config.yaml
n_layer: 9
router_score: "softmax"
optimizer: "adamw"
grad_clip: 0.5
Below are experts of layer 4 (counted from 0) of a mixture-of-experts language model. Rows are named router (the router's row for the expert) and show model dimensions 0-95. Each number is 128 + 32 x the weight over its row's rms, rounded and kept within 0 to 255. Numbers have three digits each.
After each expert's rows: "comes after" lists some tokens at least twice as common just before its tokens as in all text. This comes from a sample of Wikipedia text that the model never trained on. Tokens count by the router's weight.

# expert 37
router:134135126101150149132074086155118169108140155200149151178149128108150131106168126128132153188174123149161084190162200112162169118120085164088120117156120110124156117129182081123087108100119111166147172102086085122126114098093082142100183115160149168145060131140069150138061109093161129166
comes after: "-", "|", " ", "–", "\n", " •"

# expert 29
router:073083089137124118151070157078072110133089136134112123130180118149156123093128109171122112143082115127142109119189070098180085173114106126154068111091098138164156143087162117155140138151142100106128104125131102153118081126110085110113115083114199115174137098116161128168139191093084177042
comes after: " the", " his", "'s", " The", " and", " under"

# expert 31
router:139075123090169107137114142120152112124085128161145121094153064163162140071048056070102127077057115093169108099151146106145131136126085061129061153107107138149196122091107156119139115094155087135169107086118104185129137121153111146113158077104135101156143121138095139131139102124150097071
comes after: ":", ",", " T", " of", " N", " K"

# expert 18
router:192125107091129115132096159179131100162156130145055120121155144169133176141132172148104104201153154097154140177088176142069138124192173152150108198097107072129152171113103127138103127131071151111056103101104136145105134137188164077134164108126143111142132160160161131107119169100091100146
comes after: " the", " The", " United", " New", "The", ".S"

# expert 44
router:113140110160112077154097143093078120122071161142150147099136115131153115078118095151116112138058112100110087078179084113152091156100098136179114081101099138164178161086144136159134138143140076075160111130111069144101072155108069145119124098118193122154121120092158140167115151120125166031
comes after: ",", "|", " to", "–", " against", " |\n"

# expert 12
router:120102137112084121163145077123172054147170086121148099094112142155134132090131096150127118096100099182162167150105120074150081123102161106156102073103102082092130128187161126077149098126139146120169098092168094144212134095095140098156118136145167173094143104154056126134168162183168116139
comes after: " (", " in", " \"", " un", " In", " for"

# expert 58
router:098094090140137112124091129065093128118069140147117155106136094142167115066113084150114106126083106109131087095164096128167087139102116135162082117100104147164199165064145118162116160143150117104151092112107093163125061173106081129123100105118200106148117088117167123173124149163124165034
comes after: " |", ",", " by", " (", "),", ";"

# expert 62
router:133135081146132129152126139103090114109106139168118121128123084138157137078129077140106117126057081114100093109145148084173085122096090136192074100102134174189173158119156142169139136179164110055152102141116115184126096182119087131104131098119155114153125083099165077167112128109161167043
comes after: " |", " (", ";", " V", " S", " F"

# expert 26
router:086125090152101070152082121094070106143091152137147132113139143135152117071114081153130101121083099130121102087185091100159086172111122129167103085105095142184143148084163105150139131145130123096135122118107094137079066133080083138116100107122194128164128099119169125171126147108069177028
comes after: " the", " his", " first", "'s", " second", " The"

# expert 5
router:107119101157122094140103152117075122135071166131130161091150096154176105067126083130116105118057107114084109088157099084178100141107085111166099101097121155180173149086138148142121147168143079080186101129117075153116105136109104136094140112114186131172128108102150118174115141101125142017
comes after: ",", ":", " and", " to", " /", " c"

# expert 42
router:141107146109073143142107104096135125130158119177124117155118177094129156146139108123113127127226079183161153087114106128159121164174193095103080099182156112157080135119142124153136159113173145170064160066108195102129156062156172086135162149099145161149152155128129093116097164125097095142
comes after: " a", " the", " an", " first", " The", " his"

# expert 27
router:112118178055161141105123135145170169121112067129143129095146073090101116133112106076086170121122107167146122115101183113155164173139135105114077154067163134058111078157124122092070127121081154220096096127114131175161134139143159128142154128136137093058135115177085148154141153163145122118
comes after: "-", " \"", "=", ".", ".\n\n", "\n\n"